From a checkpoint of a small mixture-of-experts model trained on Wikipedia: vocabulary 8192.
Below are experts of layer 7 (counted from 0) of a mixture-of-experts language model. Rows are named router (the router's row for the expert), gate (a neuron's input weights, with its number), up (a neuron's input weights, with its number), down (a neuron's output weights, with its number) and show model dimensions 288-383. Each number is 500 + 25 x the weight over its row's rms, rounded and kept within 0 to 999. Numbers have three digits each.
After each expert's rows: "mostly gets" lists some tokens that are sent to it at least half of the time. This comes from a sample of Wikipedia text that the model never trained on.

# expert 8
router:537506528509490494493521498460518477492472504518477500482506474508470524483462497509514502517531539505450473472467513460465496499506515465497548481481534504493521554503514528464436505465490489543483499499487509482492468520505538546500450468452474509520540499513526496488499514529500503464
gate0:546492535477491505537480525502473460522525530515495486532489462497508519525485526556502479485553507503492520480480501520485510496502493503502552454527545519467484510501500537539496492515493478489502516520464483536524562423502494532460517494479455517527531488512473471486485528535475476466
up0:496487510479508493519444465501480510496441485479476473498512500534455439500539499511496474508501504475492526463494464447527482462502531474469515509481509532505496504539518503518553480457527515483495455501537528506496483493500504492499486480534479522511486481483504496496501488509497487524
down0:473480551475530500534497510537528498467486523495496481516481522486496487465486512528464472485485510470495490482459515470523493546497537502484439479481483465566480529534540493502539476504497504516505484498527507443493490539492506483489507514519465528493479525501544476448528497456503498534
mostly gets: " film", " album", " Film", " video", " published", " book"

# expert 14
router:499442478507525481537545455505480508507512497463517504501525490504489524499476523495463493493503539492499474506503550502503511478522510443530473511462543548523525504507514497482487461491475516530462512481506496486510459532454511535489535464494487523490484511491489504493510449486522489485
gate0:509509510522523491509523509501504432532536484495525521533526515444467474537543474484471523508472505524486492486472505482534485483502441493485480449529485500524497460425501511503536495511500515509513511468486515496481543496480502456457506518458498493498471457505500515486519509458478501504
up0:472500477458512470499526495485504510508502511494509526451478536490470512517491507502489489535550496489525536459470486495487476491484518482498491490509478514524462524541520527476465488532467549477510477471453533443503509486533498540496502476508511543514532489495456521498485469547468464530
down0:553486530552501463517510476490485500489543492462497474499498484502538546500508521498416483467485481513500529531533469474508547489442502505535485463495497508469451537530540520495511462526534544499520470496543479482488498479501504506523490483478514474509474504441503491524496493521469511485
mostly gets: "|", " |", ";", " →", " /", " return"

# expert 21
router:498507487503521480495449478507497507511551477514506504512521484487502468504472530529504489485479521502549460448507507524511487467507525516510485481519517477561498483508480539525434487449487483494469490502506533469462488506520512459515515487566449536513517491527490517476493477515528489514
gate0:515475531508478487491509546486478481517500524521527510516506490491529477510504496503474500484499503444453508495509504481515482499537491490469510464526506519525522508491476503487464458520539505448505477518480454494501484542503526508521509538522515510499484579503475514520495496470531475495
up0:515490510516541532527473477504486499503519507491489525475502463520481521476499507469489495491511547512483509501493515504516492545508501466480488468526509486496548451498510518489525554523466460520491476496482497489479491471526493531533483495505492509517516490453525474511527429514453551531
down0:493477509497471522500519483481494486476500527541514505492483490487506474477506510506497503507514519493481460471479467482534525471506472518485517470539499500463504535481510421506464520485471527510517492516530499523484504517547466480516507505486529449518502514501469488490482477467541517481
mostly gets: "===", "====", " ===", "==", ").", "."

# expert 24
router:443471494468505509555511514532465531509493517501474505499496515479493466511483474505527499504538500514498495477538528499511520536529480499549482441538525508497534514525495508476481529507524510460466500557512519494479530479550514542481501534525494513506532480516520493494470539509485495477
gate0:522493503529504515500509522503503552483508480487482451494539505490502516514495509533464528516468498445506493467501499459504510469460493527475483487488484477471474507469526532488520493492499533550488494450544505490459525477523554461509506508477512496478532487490486540514472464495513494482
up0:492438532506472518482498445506497484479481485476460483513511496496523476482511515521501534508486498498543490517528481554475503448537482496544542525490531509516530464517512509486448495473518471488470488497558446521460509507546469540549506530509510483532525503477510496547495471485467498529
down0:456467541478464501523497517487471497488483497499513529497495475500531466500506494552513506509471528519561519524511503558520506485525475511477502542494520483504472476515572540532544481474486495473505499474552492556517523472495455488489581486489474534476497496573496526463480494532499514498
mostly gets: "th", " Street", "ville", " third", " Second", "ney"

# expert 28
router:474519551512523520493559534490562511452528498491484495509526488489499519511525552507473543513515507486525506494483499537487518501526449505574553440459460503512480508528494545494506514488505470516496501528498455534520480533497468538473507477467452476498477499506484527497531513518484503522
gate0:480488527493481532464557520504507515516489477511508509542526520519511543482486490456489489480504486526515511532502500531466488518526467465489492476459523543525472506484517492515532465515476498494476467542528483495503543494450497507536480477510514495497533498531476502471493508485491528502
up0:523500522498503476507460533508537523529520493471485513530479471483536467471504487474490533493479545500548526513557553534480495453524499469510541487512522486531495485527461494510521475492470487464443501509501528479466475493498511479466554563503539520511520477468472499486506516543457480510
down0:509491496459498550518500491505458493502477509458473525499468507465517527491480509473516512532502474498499509454525460500525453475481472477488503499506473498525553519526481508552465521544466516519496542497465473534516540547488480461454493488518493496520489496448500497432529508539501523489
mostly gets: " water", " fire", " gun", " river", " roof", " tree"

# expert 18
router:532476468492511521503482523523488484513513520516491518502494516505534502491531517495462496500462477505508486466485515465471489504485498505482486511502473555556539537486499505515523475449527494454528510490501485510483514469457517479517492479485498518483476554527527493515496506482525501496
gate0:539484506469455501517530504526493493472480502500528497500496514490505546536504466496476493514489492497485501451495507481499479530515418526530518515482489501470491536520498496473539514471480522541509546505480515469511556531479491529515454506558470510513464518519541492484518504493495485481
up0:490503515508536496501480464531481512498530491492511552546503491503504490460538513510540487444498495521501491469469497471545490501476547515484530538547509512477515531492507466500484472482457489486514479492496532462464481492505470452471541511461540510461465474511528492484504474499525562493
down0:455516483500473507505529513510513501481491529478498520519549522523513515522466497483491475522459454480516503513487504516468495503506544525516491504501493586540520452455529543504447481498481503496502469508461540558515501468535490488480542520492478536493511466488471515534473492545469517531
mostly gets: "\n", " \"", " (", "(", "/", " ["

# expert 23
router:490472476543497513483445509478520473520516463488525574475534503482515523507515492479504511537521514507452509488516484474470465498444483500476467510497483523544497499500472518512466490457519543522491495476476492504494515459488478496481472512481471495472502503503517524503520499505499524526
gate0:505483485573464507471521471505480528551488529520500504528500539485505496482487514489517465455520526496463489532489530515495526474525565504549491540523515553513494486522495520521479512483522563508503493499456477504474451525501475533507465480497507474512482446500541533512477501482485513538
up0:487533497504510530482535509501508492468515475529512499524501532487494458548483502496509519505517503490496474514517489478478508496527546536474538527490482468483484500486502498482503509501563491523504528510501477549497441555460482512508470519505498477526556510519543524537449566514537500461
down0:475464482493514481502506495483497491551496505498476506542541476510508457489527549531505476507495507464494516534518490542491501498522468505536484507515496529501527511537490459511451472526521485511503493524471459496485497510491448505520499496487491501523504453493511499527507520487508504519
mostly gets: " $", " £", "€", "′", "_{", " −"